config.yaml
d_model: 96
d_expert: 32
d_shared_expert: 0
router_score: "softmax"
lr_router: 0.000787
vocab_size: 16384
norm: "rmsnorm"
norm_eps: 1e-05
lr: 0.00796
beta2: 0.99
Below are experts of layer 4 (counted from 0) of a mixture-of-experts language model. Rows are named router (the router's row for the expert) and show model dimensions 0-95. Each number is 128 + 32 x the weight over its row's rms, rounded and kept within 0 to 255.
Before each expert's rows: "mostly gets" lists some tokens that are sent to it at least half of the time. This comes from a sample of Wikipedia text that the model never trained on.

# expert 165
mostly gets: " Soviet", "i S", "SR", "o S", " III", "½"
router [182  93 123  83 105 171  86 160 154 141 166  85 114 147  96 185 117 114 160  89 112  98 157 112  89 162  82  72 145  80 113 100  89 163 159 158  80 148 133 165  89  99 113 100 126 138 128 172 113  85 185 145 173 166  90 134  93 172 150 144  99 171 124 124 106 166 160 133 136 103 141 153 172 161 146  79  95 150 152  98  94 103  93 169 134 142 143  96 108 163 140 102  81 167  97 187]

# expert 251
mostly gets: " post", " res", " part", " later", " department", " min"
router [178  84 114  81 105 169  78 160 155 151 171  91 106 178  94 176 146  96 154  95  80 100 157  99  88 162  86  78 141  86 100  97  90 157 157 163 100 159 116 157  95 103 104  94 106 158 131 169 108  83 168 120 176 154 120 163  85 165 130 120 125 165 156 146 125 161 156 109 139 101 145 153 170 170 154  95  96 153 128  86  82 109  93 173 113 127 117  97  95 165 129  99  92 160  94 173]

# expert 210
mostly gets: "isc", "pl", "part", "gr", "ract", "ability"
router [113 122 106  88  71 157 119 159 163 176 160  84 192 173 101 120 126  88 101 134 129 138  89  59 127 124 139 135 179 162 106  64 107 114 118  61 144 114 152 113  91 126 221 149 132 156 134 133 135 106 177 172 167 130 160 125 126 159 119 124 102 161 116  75 158 141 109 147 197 123  99 131 173 149 147  85 160 116  79  93  99 141 133 129 113  96 102 101  98 112 163 105 124 174  78 163]

# expert 85
mostly gets: "00", "500", "09", "280", "06", "300"
router [164  81 124  62 135 143  93  60 129 106 161 112 185 106 182 134 130 113 132 105 118  98 144  77 129 132 132  95 158  93 206  78 144 164 137 143 106 124 105 137 134  79  98  93  99 116 117 147 168 130 153 136 128 169 193 164 117  98 112 172  72 178  69 188 162 129 163 151 133 104 132  80 119 101 170 104  99 142 158 100 109 129 122 167  91 117  83  75 118 174 140 171 130 141 146 151]

# expert 44
mostly gets: "| ", "|---|---|---|---|---|---|", "|---|---|---|---|---|", "|---|---|---|", "|---|---|---|---|", "|---|---|---|---"
router [121 139  95 107 190 157 105 122  99 139 101 117 145  86 165 171 122  98 140 125 121 135  75 125 113  77  84 125 191 115 177 162  89 142 181 130 149 165 128 119 174 105 129  84 117 158  92 115 135 101 110 114 173 157 174 150  82 159 116  88  72 101 167 166 122 195 133 132 136 118 116  87 156 148  86 111  85 148 163 108 103  89 104 171 103  80 103 157  81 179 182 104 162  74 101 122]

# expert 226
mostly gets: " revolution", " Arts", "ulgar", "olog", " Music", " Band"
router [174 102 112  80 111 170  83 154 160 139 169  79 118 165  87 174 149 101 148 102  85 112 158  84  76 151  95  94 137  81  96 103  88 166 182 148 102 155 127 158  97 106  85  90 117 148 133 166 103  78 162 119 168 164 125 152  80 162 141 104 123 177 150 145 116 134 159  95 152  93 134 146 165 166 155  96  92 144 124  81  88  97  93 166 118 139 115  83  95 170 128  80  96 162  97 169]

# expert 98
mostly gets: " p", " l", " b", " c", " f", " s"
router [ 95  95 103  88 125 138 152 149 132 183 175 141 147 146  95 131 166  49 160  98 101 108 116 155 140 156 101 108 111 124 161 135  90 136  84 157  86 183 174 146  75 154  87 127 113  81 182 140 165  90 145 116 142 167 107 178 104 143 153 136 101 128 142 165  81  91 102 146 166  94 112 132 177 135 132 136 101 194  69 120  98 155 135 119  83 129 187  94  96 148  98 158  65 166 121 158]

# expert 221
mostly gets: "SM", "136", "DS", "77", "m", "II"
router [138  98 119  57  92 192 137 100 161 113 149  86 142 133  86 160  78 143 118  91  95 151 151  83  97 182 108  82 125  78 152 114 120 106 171 129 109 130 176 162 122 117 140  62  53  62 134  65 100 129 159 106 174 165 122  89 142 139 123 163  84 176 137 158 158 134 152 171 141 116  82 111 152 153 178 104  94 128 110  79 165 126 157 180 152 122 128 119 121 143 147 104 128 125 100 153]

# expert 12
mostly gets: " other", " two", " new", " more", " only", " one"
router [145  61  81  83 100 125 120 135 145  92 114  88  85 133 134  54 167  95 128  83 118  96  90  78 103 136 116 168 103 139 114  92  90  99  79 136  89 167 126 140 107 113 105 153 122 113 184 111  90 103 130 170 124  97 173 102  93 171 131 185 113 104 105 108 103 179 154 120 102  91 163 154 152 172 149 131  93 176 107  81 143 174 129 153 163 132 104 125 125 109  84 139  87 139 206 171]

# expert 253
mostly gets: "\n", "- Born:", "- Born: ", "Personal information", " Location within", "| "
router [134 167  93 178 119  85  98 144 119 151  91 168 105 108 180 137 111  76 139 115 104 113 125 183 107  91 102  83 164  98 149 175 110 158 165 149 165 142  89 127 174 170 119 105  72  86 131 111  97 105 155 130 140 149 177 148 104 164 156  83 107 108 146 172 135 147 145 170 134  75  83 140 163 145  92  94 109 157 180  96 121  98  93 164 119  84 192 167  92 153 180  82 170 120 101 117]

# expert 105
mostly gets: " p", " s", " b", " c", " f", " st"
router [107 105 125 109 107 111 144 175 147 181 164 140 178 161  95 143 128  71 158 114  90 156 121 160 114 178 109  77 134 107 147 100 100 127 107 155 104 167 179 117  91 136  79 112 140 120 159 141 177 102 122 115 175 133 150 168 134 164 140 154  81 118 126 184  74 103 102 155 173 102 167  91 198 141 152  97 108 153  81 118 103 143  98 109 106 157 166 162  78 157 116 166  62 183  81 157]

# expert 220
mostly gets: " (S", " (C", "\" (", " (born ", " (M", "s ("
router [144 119 146 141 142 119  99 182 197 153 185 111  92 141  84 184 157 124 118  94 122  98 163 153 114 138 115  74 149 104 106  54 108 171 166 127  96 168 131 130 170  61 132 171  86 159 149 153 127  90 164 110 173 123 125 113 121 124 153 121 130  98 145 157 161  74 112 184 143 117  96 167 164 157 109 163  97 180  96  90 123  93 108 135 122 178  89 108 101 131  66 106 164 155 139 179]

# expert 194
mostly gets: ").", "s.", "es.", "\".", "er.", "ation."
router [163 142 177  99 133 142 116 105 134 173 148  86 128 124 151 157 198  98 164  88 119  86 136 110 124 113 103 173 115 102 176  78 110 161 130 149  91 135 142 121  71 103 101 149 189 158 157 125 145  99  97 101 144 196 130 102 170 186 118 126 132 139 138 138 101 102 122 161 177 143  71 136 161 125 143  83  81 134 182  72 104 119 125 164  90 162 137  77  85 165  88  98 115 164  70 166]

# expert 247
mostly gets: " John", " William", " James", " David", " J.", " Thomas"
router [154  88 169  82  90 191 108 151 167  55 162 120  70  78 111 153 164 151 127 120 113 143 186  83 106 168 167 147 125  85  95  98 105  92 131 163 108 146 159 120  87 116 173 108 182 139 108 135 113 120 175 123 186 137  95 169 108 129 113  92 151 147 136 146 155 164 136 138  95 178 107 167 164 112 130  73 174 131 161 119  89  78 108 158  94 127 118 111 133 152 148  80 137 168  82 163]

# expert 231
mostly gets: "es.", "ers.", "\".", "ation.", "ing.", "ies."
router [170 176 177 132 176 117 103  60 102 151 101 137 150 120 117 142 196 107 167 124 123  91 126 118  75 154 101 167 159  97 165  70 102 149 141 124  86 140 172 109  64 119 120 179 154 109 166 142 139 109  81  91 147 181  90 112 191 152 123 112 155 158 109  80  71 151 121 106 158 119 114 152 147 121 104 126 101 102 181  96  88 146  92 162 116 150 104 129  77 137  92  89 168 157  83 137]

# expert 136
mostly gets: " sq mi)", " University.", " | —N/", " done", " In addition", "½"
router [182  93 113  82 100 168  78 157 158 158 174  82 110 162  89 177 143 110 157  90  92  95 148  96  91 161  83  78 141  89 106  88  85 145 161 155 101 156 131 155  93  99  97  98 112 148 126 166 110  79 161 115 168 158 121 163  81 160 124 116 117 171 138 139 118 146 160 101 143 107 145 157 168 173 150  82  96 154 138  94  75 108  91 176 118 140 113  88  96 161 129  98  94 160  89 180]

# expert 209
mostly gets: " However", " law", " | — |  |", " meant", " State University", " | – | –"
router [188  83 109  79 103 162  78 154 153 136 174  82 102 162  93 179 153 112 159 103 102  84 145  94  76 162  90  84 144  77  96  89  85 138 162 151  97 153 131 149  99 111  84  97 117 151 127 169 122  84 166 107 175 147 125 159  87 164 135 122 101 173 140 150 122 169 142  88 140 116 141 162 169 161 129  99  92 152 122  95  73  95 100 166 101 146 123  93 124 165 132  92  81 161 102 174]

# expert 109
mostly gets: " Brew", " Cub", "ophy"
router [ 80 172 176  77  94 179 113 198  97  72 162  69 118 103  79 139 158 101  89 119  99 145 138 120 133 166  90 113 152 125  83 118  91 189 125 124 146 115  74 125  89 146 139 130 103 110  63 163 139 125 119  87 147 147 130 145 106 174 160 206 154 153 138 115 113 110 134 107  89 176 142  92 119 160 116 109 116  63 149 117  95  83 109 105 132 170 121  89  95 125  91 130 172 163 104 139]

# expert 146
mostly gets: " mill", "/sq mi)", "ović", " Hall", "room", " branch"
router [179  85 117  77  98 170  82 151 156 140 169  92 106 157  88 184 136  95 159  87  89  99 162 107  94 157  85  74 141  86  94  86  72 150 158 155  94 164 123 165  95  97  99  95 121 152 126 169 113  83 165 119 177 156 109 158  90 170 118 113 115 164 139 143 125 158 145 107 132  96 147 153 162 169 136  91  92 152 134  83  87 109  99 171 116 133 123  95 107 168 136  92  94 169  96 179]

# expert 157
mostly gets: " to", " with", " with the", " by", " into", " to the"
router [151 118 161 112 142  90 184 144 128 178 104  98 110 130 125  53 162 189 111 120  85 103 117 166 149  85 105 172  97 155 141 191 111 140 124 126 105 185 145 114 136 116  85 156 153 172 113 160 147 111 192 106 146 154  91 105  92 134  84 107 126 176 164 122 134 136 157  96 114 135 173 189  95 146 155 182  93 148 123 139  74 100 104 151  58 118 187 189 121 135 117  93 123 152 135 157]

# expert 24
mostly gets: " Ind", " sub", " Ag", " Pre", " Pro", " inter"
router [119 113 105 104  99 115 136 154 151 108 169  91 147 147 110 163 133  82 149 115  90  86 137 115  95 155 120  98 130 106  99 146 117  88 112 181 123 158 117  97  89 157 161 132 152 180 137 156  66 114 174 149 171 135 135  73 125  75 179  96 143 154 184  91 159  50 142 157 128 169 148 154 152 159 153 119 101 148  87  90  80 114 100 149 201 123  81 181  89 130 180 106 105  72 108 147]

# expert 9
mostly gets: "| ", "|  |", "| M", "|", "| L", "| S"
router [160 142 110  75 136 163 133 129 106 167 113 104  91  57 135 173  84 108 171  86  86  81 125 109 158 118  87  96 116 122 175 176 116 143 111 121 128 162 103 128 166 125 114  98 151 116  90 155 135 115 144 132 177 122 138 151  87 163 108  81 112 120 179 118 205 159  81 139 157 133  68 130  57 116 111 136  95 146 147 113 165  79 129 168  99 119 191 201  89 177 152 107 146 108 119 137]

# expert 104
mostly gets: "- \"", "- Born:", " by", "- List of", "= ", "- Genus"
router [147  97 124 111 124 178 138 116 156 129 117  93  66  67 120 144  85 147 178  95 133 108 120 143 126 121 131 113  53 125  74 205 104 156 146 130 123 171 136 145 152 109  93 156 170  91 164 173 129 117 191 106 182 139  82 184 157  86  67  95 113 131 153 142 129 133 116 132 121 133  73 185 172 113 149 142 105 122 192 127 166 113 109 177  81 167 164 122 111  96 102 101 121 140 100 158]

# expert 249
mostly gets: " other", " new", " more", " most", " many", " any"
router [154  97  89  85 132 139 147 124 148 124 127  79  90 136 121  59 181  59 121 150 126  93  98 110  90  81 151 118  76 101 120  83 104  93 115 117  95 151 105  95 109 156 116 153 131  98 157 125  95  86 173 152 141 101 159 123  90 172 118 170 121 137  56 148  62 154 141  86 117  97 171 116 145 151 154 122 120 176 115 115 186 185 146 128 146 103  75 156 133 161  89  94  82 151 169 174]

# expert 128
mostly gets: "- C", "- D", "- S", "- B", "- F", "- L"
router [152  72  96 137 146 151  91 174 151 170 150 136  74 124 146 175  89  84 130 114  87 126 126 176 147 171 122 119 113 132 136 150 108 143  82 164 150 163 118 102 130 156 106  92 141  81 187 118 103  87 124 174 163 150 146 170 105 168 123  82 110 141 176 115 140 153 131 164 169 108  96 147 131 141  99 110  89 173 190  90 183  84  78 165 100  85 177 153  79 132 184  95 146 165  98 142]

# expert 5
mostly gets: " as a", ", a", " with the", " was a", " is a", " as the"
router [123 111 118 199 148  84 206 129  95 180 130 165  88 132 104  36 162 136 120 101 133 172 115 152 176  66 111 158 119 122 185 176  84 139 133 105 113 146 113 142 122 112  85 176 123 124 130 181  75 114 165 112 122 131 105 134 110 141 105  91  96 138 121 109  93 146 162 123 112 184 158 162 126 151 143 180 109 148  92 139  86 171 106 127  71 108 126 125 169 156  90 111 100 136 182 164]

# expert 199
mostly gets: "esc", "come", "uther", " L", " met", " ens"
router [160 100 108  81  96 172  95 141 156 120 163  77 131 174  86 175 159 108 157  91  92 100 161 100  91 162  92  76 151  93  98  95  83 164 155 162 104 161 131 143 101 106  89  85 117 156 128 170 108  86 171 117 181 156  93 159  95 155 124 122 107 166 150 132 136 146 144  86 111 109 149 162 161 169 142  80  90 141 123  94  84  84  88 189 115  99 134 102  89 158 148 106  95 166  97 172]

# expert 217
mostly gets: " main", "-S", "-c", "-s", "-d", " north"
router [116  78 110  96 113 140 127 126 119 167 172  96 166 143  89 151 132  91  89 144  65 119 160 133  94 163 103  60  91 135 115  93 122  82 110 155 112 151 117  82 122 169 109 107 133 172 155 101 128  82 118 166 177  88  98 151  94 177 120 125  96 123 111 170 114 117 119 172 131  68 153 106 159 169 165  96  72 154 167  94 169 167 109 146 167 145  93 121 115 148  59 146  88 188 101 172]

# expert 111
mostly gets: "- Occupation:", "- •", "- Position", "- Class: Insecta", "- Height: ", "- Class"
router [157 116  92 155 104 147 116 151 133 123  89 148 112 132 191 146 134  80 157 100 128 118 143 181  92 142 118 108 147  89 111  93 110 115 146 177 191 147 106  88 108 181  83  86  73 118 132 179  94 105 149 114 144 128 189 157  80 152 139 110  66 166 145 177  91 106 132 187  71  85 133  99 138 138  89 107 103 180 138 104 100  62 101 166 124 141 149 156  86 160 153  93 182 124 125 136]

# expert 99
mostly gets: " | ", ") | ", "% | ", "a | ", " |  |  | ", "; "
router [147  94 149 131 145 159 111 113  84 161  97 140 139  93 145 167 196 102 165  93 118 172 144  80  88 102  91  94 177  94 179  90  83 117 156 142  98 128 140 188 168 123 103 138 160 145  80 100 131  91 164  87 172 167 140 139  81 153  96 133 128 153 162 103 182 103 180 117  95  93 111 122 108 137  69 105 129 165 135 122 118 156 179 146 153 158 180 133 196 165  96 131  98  93  95 127]

# expert 206
mostly gets: "ust", "ous", "act", "ict", "ibr", "lement"
router [144  99 122 118 111 148 120 160 168  87 158  99 173 156  85 121 133  75 180 112 147 154  85 121 140  94  89 100 154 179 107  85 125 145 116 119 153  73 163 118  84  79 202  70  85 120 135 174 108 113 163 121 151 127  97 151  86 133 148 149 145 126 117 165  82 164  77 101  77 147 132 158 154  71 177  79 155  68 114 113 104 145 143 163 111  76 159 157 126 123 119  73 133 143  95 159]

# expert 39
mostly gets: "amb", "oc", "asc", "od", "olog", "ag"
router [148 121 135  79  98 166 103 119 133  84 151 143 141 170  84 157 145  66 136 134 113 133 128 114  88 133  77  95  94 135  94 117 143 131 164 163 182 103 178  70  88  81  59 106 140 100 133 116 112  98 147 101 159 155 182 179 106 151 118 159 123 163 138 132  88 151 147  78 171 102  72 148 146 126 148 107 116  85  84 102 128  95  92 112 154 158 158 152  56 190 119 171  98 167 103 160]

# expert 30
mostly gets: " war", " boy", "chie", " hous", "zig", "th century"
router [178  91 114  80  97 161  81 163 156 144 165  91 113 157  89 175 141  97 163  86  88  96 158 101  93 158  90  74 145  86  97  95  78 145 161 154 105 162 121 170  94 102  96  92 116 160 131 169 102  83 168 121 172 161 121 161  92 171 129 117 113 169 145 146 127 154 148  99 132  95 148 158 165 171 138  89  95 150 131  91  89 109  91 172 115 133 118  90 100 163 132  91  93 168  93 183]

# expert 218
mostly gets: " \"", "(", "a (", " (S", " (C", "\" ("
router [155 108 144 122 127 160  83 177 171 160 185 128 120 107  86 184 115 150 146  86 186 123 175 114 103 137  92  84 123  93 117  62 102 186 127  98  90 183 161 106 121 103 124 182 115 144 129 150 137 102 162 113 177 158 103 126  90 134 156  77 178  96 146 154 168 110 130 123 124  94 111 185 153 180 130 153  83 139  85  75 121  98 103 141 147 165 111  90  99 162  75 116 120 162 116 170]

# expert 103
mostly gets: "ov", "org", "kov", "rov", "olk", "acter"
router [120 163 114  71 115 176  88 147 141 101 167  57  83 173  79 166 163 115 132 109  90 113 145 106  99  99 103  87 142  96  86 103  91 138 164 126 116 123 143 116  95  96  87  87 125 129 103 178 132  99 172  96 183 192 126 140  90 143 132 196 107 158 159 164  95 110 159 145 139 115 133 157 152 158 111 101 102 111 147 107 100  82 118 118 129 123 118  81  44 152 153  79  99 173 102 163]

# expert 84
mostly gets: "\\", "$", " $", "_", " \\", " $\\"
router [164  96 108  73  87 162  99 101 126 149 176  71 129 125 116 145  90 163 140  84 174 112 122 116  80 160  95 144 164  92 193  72  98 141 109 129  91 169 128 166 170  99 192 101  58 133 154  93 185 103  86 167 140 164 117 112 101 154 173 118  74 135 142 131 126 144 108 147 167 156 141 150 154 126 133  78  86 166  83 100  92 124 140 165  99 145 109  78 162 134 124 132 152 137  92 156]

# expert 52
mostly gets: " said", " could", " took", " wrote", " because", " if"
router [143 110 101 135 106 146 135 121 143 145 130 129 101 160 113  55 100 165 122 132 170 112 184 112 115 110 112 201 160 112 131 166 100 119 147 124 101  84 167  78  89  88 135  77 167 177 145 109 162 127 159 183 141 149  98  77  96 177 108 168  86 163 129  93 167 174 125  93 151 185 142 152 106 132  91 134 129 174  98 164  94 100  76 164  82 194 101 141 138 163 161  89 126 170 130 132]

# expert 133
mostly gets: " John", " William", " J.", " James", " David", " Thomas"
router [155  91 176 141  75 162 113 124 142  52 168 129  83  61 128 198 163 165 152 118 121 116 187  77  90 171 123 178 102 132  89 128  86 135 124 161 113 156 128 131 101  99 139 120 176 161  91 140 113  85 151 119 152 138  98 157 126 136 117 143 128 121 101 144 149 138 157 109 117 216 109 184 144 120 151 110 154 134 188  78 136  74  86 124 115  93  87 117 132 144 129 104  76 153  81 148]

# expert 15
mostly gets: " met", " was re", " on March ", " | Sp", "|---|---|---|---|---|---|---|---|---|", " in March "
router [175  88 120  81  97 169  90 153 159 138 168  89 118 159  90 181 148  96 156  84  86 103 156  97  87 151  84  82 153  89  94  94  79 157 160 156  96 161 126 159  93 103 100  86 115 160 127 170 116  82 167 129 179 155 109 155  87 167 129 111 127 172 145 148 120 163 150 116 126  96 134 158 160 179 145  92  94 164 145  87  90 100 100 177 118 127 120  94 104 166 139  95  90 164  95 174]

# expert 49
mostly gets: "| ", "|---|---|---|---", "\n", "- ", "| October ", "\";"
router [ 94 146 152 127 202 102  84 138  96 164  98 157 128 100 176 174  95  86 140 118  89 127 106 129 129 132 133 122 147  96 185 129  99 146 187 136 158 160 120 108 195 123 159  85 127 155 132 146 115  86 117 138 153 188 190 139  97 179 117  82  98 115 140 151 136 150 179 163 123  87 115 104 163 161 109 144 102 138 183 109  89 100  92 166  93 125 128 150  96 177 189  95 190  85 102 109]

# expert 107
mostly gets: "016", "023", "009", "019", "015", "025"
router [171 119 138  79 119 120  76  86 142 172 157  89  83 148 174  94  70 184 168 145 125  90 172  74 131 152 148 101  92  87 172 122 137 142 179 148 175 137  74 135 108  77  88 103 135 184 168 168 160 126 171 159 174 128 151 149 102 138  92  85 153 174 136 126  95 114 103 150 137 132 155 130 122 155 160  85 103 112 199  78  97 145 121 145 138 145 147 167 166 141 153 115 106 130 171 140]

# expert 23
mostly gets: "016", "023", "009", "015", "021", "019"
router [178  97 122  95 113  79  81  63 170 144 144 114  94 113 167  67  90 197 162 116 158 119 179 102  90 138 119  96 113  95 109 119 133 185 172 125 155 147 104 127 114  85  86  93  99 180 180 146 123 132 183 167 177 151 169 164 135 135 101 107 162 170 122 151  85 129  85 169 118 126 152  94 169 150 175  85 148 124 180  74 103 138 112 119 152 144 181 110 147 138 133 112 113 129 130 139]

# expert 252
mostly gets: "s.", "es.", "\".", "er.", "ation.", "ed."
router [169 131 160  74 144 111  93 118 117 158 147 112 128 174 104 174 184 115 164  96 156 120 143 131 147 155 108 180 116 119 146  80  89 120 150 168  81 168 184 104  55  91 139 117 155 152 159 138 166  98  67  88 135 191 125 131 162 175 149 140 174 161  95 157  96 124 112 111 139 101  96 157 168 101 141  92  93 132 167 116  96 115  98 170 105 165 110 115  75 144  83  92 165 143  71 155]

# expert 91
mostly gets: "  -", ": The", ": S", ": C", ": N", ": T"
router [200 109 173 136 151 138 135 114 151 105 174  81  82 115 140 175  89  98 174 117 108  99 148 175 162 128 109 108 131 101 126 149 115 135 128 114  91 151  75 135 144 136 126 134 181 142 188 180 187 120 169 192  98 113  99 151 105 162 107 133 189 156 139 157 134  99 110 133 159 109 115 159 140 136  60  87  96 169  64 160 113 124 152 181  70 161 153  81 151 114 100 111 112 138 102 172]

# expert 184
mostly gets: "009", "992", "013", "019", "016", "022"
router [164 143 122  78 166 102  89  81 157 168  99  82 129  87 149 125  68 186 155 150  98 122 152  89 109 127 174  93 115 108 125 144 126 141 156 169 155 156  68 149 130  98  80  91  86 171 190 183 156 120 175 136 159 132 143 187 167 176 114  79 158 164 113 119  82 119  88 135 151 156 175 116 116 151 140  96 114  78 198  76 111 109 126 114 140 132 126 105 144 134 138 137  86 120 164 137]

# expert 64
mostly gets: " (", " \"", "(", " (born ", "a (", " (S"
router [150 159 163 150 160 143  95 150 169 146 165 115 160 146 113 173 150 160 178  85 179 118 164 117 124 133  96  90  88 105 114  64  96 194 156 104  98 151 186 115 173  71 101 165  75 142 133 186 122  97 128  99 153 174 142 152  88 144 188  83 128 112 153 175 136  91 135 174 144  92 130 144 137 179 131 135 113 126  73 104 105 145  95 140 157 179 167  92 143 149  82 149 148 136 101 146]

# expert 213
mostly gets: "a,", "er,", ", H", "ing,", ", L", "i,"
router [135  71 194 181  97 128 134 175 104  99 186  94 113 120 164 182 125 111 119 143 100 154 190 152 118  98 162  79 115 113  99 173 102 155 144  83 112 137 140 172 124 101  56  86 158 138 149  90  82 107 169 113 110 139 153 169 154 151 141 139 144 175 162 172 149 151  81  98 161 131 124  96 168 162 114 108 103 147 170  92 134  88 101  90 100  99  96  98 139 101  89 153 126 184 117 166]

# expert 196
mostly gets: "s,", "a,", "er,", "ing,", "\",", "i,"
router [158  94 162 159 128 120 144 162 125 113 173 125  90 123 140 132 116  82 149 135  94 157 172 113 110 128 158  64 134  96 123 161  87 111 152 111 101 136 161 202 138  92  78  85 108 186 165  92  95 108 152  98 157 142 170 170 155 155 134 124 110 156 160 154 174 139 117  69 189 116 131 108 179 115 111 208  86 183 117  92 125 111  99 135 103 125  66 105 176 124 101 147 134 183 128 170]

# expert 40
mostly gets: "sh", "ish", " Sl", "ash", "ush", "own"
router [110 166 111 104 118 150 130 158 133 119 147  92 136 171 129 156 197 168 160 106 109 130 165 162 183 178 117  88 163  98 100  90  98  99  73 170 182 142  92 160  83  84  69 143 104 158  87 113 130 111  75 151 167 128 109 155 134 179 113 183  87 136 116 168 161 129 169 139  74 150 158 125 160 136 148 106 140 112 185 104 160 199 115 116 139 130  96 109 115 117 168  88 111 161  84 156]

# expert 145
mostly gets: " Ind", " Pre", " Ad", " Pro", " Sub", " Inter"
router [136 135 102  91  89 130 120 153 145 129 179  71 101 156 151 185 104  77 158 107  95  96 138 112 115 178  95 116 135 137 102  98 125  78 175 132  84 150  99  95 122 133 198 122 148 169 137 168 143 102 147 184 161 164 122  82  95 153 201 133 121 189 181  84 169  87 121 185  97 129  95 135 147 141 161 102  87 130 120  87 104 138 139 168 165 123  76 116 120 101 143  85 107 107  91 160]

# expert 2
mostly gets: "ann", "atch", "ling", "oot", "ull", "eat"
router [131  87 111  97  93 165  78  82 140 103 152 120 143 159  92 148 140 106 159 106 151  91 177  95 217 122 110 123 161 128 120  66 101 169 146 104 142 149 114 136 107 121  55  84 155 139  85 171 141 118  97  85 175 152  95 150 126 180  55 141  96 167 133 143 113 147 114 101 167 179 153 152 167 140  99  74 162 113 121 125 125 135 134 164 150 105 127 162 106 128 173  84 125 185  82 165]

# expert 166
mostly gets: ", and", " and", "s,", " &", "s and", "a,"
router [173  81 150 162 105 126 120 167 103 138 170 124 140 177 155 120 143  78 107 133  57 160 151 138 108 137 166 112 146  85 111 156  83 133 184 168 101 162 162 172 116  63  66  88 132 135 140 123  79 114 161  80 144 127 141 143 180 152 132 127 148 172 162 162 147 157 128  96 158 174 155 111 164 109 158 157 102 170 158  91 124 118 109 117  88 149  58  89 107  70 109 160 141 174 110 166]

# expert 22
mostly gets: " red", " instead", " except", " gold", " There", " lands"
router [176  99 117  92  94 161  90 152 154 157 163  88  96 167  90 177 152 105 158  85  77  88 153  89  89 164  88  87 145  78  87  92  82 160 168 168  97 160 121 161  95 103 110  96 103 150 112 164 103  89 164 121 172 152 113 153  83 166 129 116 120 163 132 143 133 166 155  96 138 108 134 152 165 171 155  87  89 154 137  86  89 110  95 163 110 140 118  90  96 158 146 102  84 157  92 176]

# expert 90
mostly gets: " r", " b", " st", " l", " p", " g"
router [153 111 113  85 129 113 172 134 149 133 135 122 163 165  94 141 172  90 181  97  82 115 139  97 111 180 117  92 141 112 118 115  99 167 117 154  88 151 183 170  78 122 114 122 141 105 152 109 184  93 158  97 150 170 129 186 108 143  87 166  56 137 135 166  94  94 152  99 170 130 121 137 138 122 185  86 133 173  88 169 130 133 102 141 120 103 176 127  76 174 185 131  88 190  91 165]

# expert 246
mostly gets: "leph", " Brew", " Alban", " mathemat", "ophy", "alleng"
router [171 153 113  95  91 152 104 171 139 117 160  74 160 123  74 141 167  97 139  78 122  90 126 115 101 135  89 100 131 112  96 130  80 177 152 157 105 169 124 131  75 116 104  91 123 138  81 148 150  93 146 119 181 143 113 169  92 168 150 200 164 166 115  74 117 115 134  83 157 211 125 153 135 168 135  94 111 102 160 104 112  93  74 123 107 173 112  75  91 153 112 121 170 170  98 151]

# expert 225
mostly gets: "200", "500", "300", "400", "600", "939"
router [184  91  83  73  86 126  76  76 117 127 142  91 107 129 140 147  96 151 137 146 145 126 168  88  92 185 125 108  92  96 133  65 102  94 168  94 113 151 121 153 121  79 113 104  49 151 171 126 133 120 179  98 156 144 176 163 154 139 132 179 140 170  93 150 113 149 162 112 156 131 116 103 147 120 177  96 128 151 193 118 164 186 129 154 129 129 126  74 160 144 176 149  71 123 101 152]

# expert 120
mostly gets: "°", "′", "°N ", "″N ", " (age ", " ft "
router [146 119 118 123 117 144 122  97 176 160 146 140 160 108 148 162 182 151 171 122 199 127 147 105  78 157 100  83  89 110 106  89 107 142 169 104 114 104 104 185 141 148 174  89 106 145  67 113 113  96 119 123 159 141 156 161 162 130  97 149 168 143 151 164 170 105 151 173 143  78 166  97 118 136 144  72  98 173 130 140  78 173 133 187 117 120 187  77 172 156  85 176  75 132 112 148]

# expert 76
mostly gets: " time", " film", " death", " years", " day", " life"
router [172  97  87  86 185 159  83 179 143  77 113 114 115 167 104  90 150 120 133  85 112 107 129  87 102 179 159 143 116  99  73 140 122 172 115 134 103 145 162  94 114  85 127  72 106 122 175 166 143 114 141 162 102 157  99 157 117 198 102 190 125 148 124 154 161  97 132  80 142  68 172 141 160 156  64  75 135 116 133 137 108 175 107 151 107 177 104  75 162 102 134  96 117 132 125 143]

# expert 43
mostly gets: " un", " out", "-c", "-s", " inter", " re"
router [ 58  97  87 123 116 149 153 183 153 173 140  92 183 167 119 103 100  74 147 124  66  86 137 120  56 193  99 112 125 143 114  91 113  89  89 171 100 148 140  97 104 131 132 118  74 150 173 169 111  95 105 132 174 131 112  90 106 160 165 147 123 142 126 200 118 119 112 188 159 131 166 159 144 152 166 166 105 141  95 137 104 123 106 146 108 144  78 147  85 156 143  99  71 148 138 142]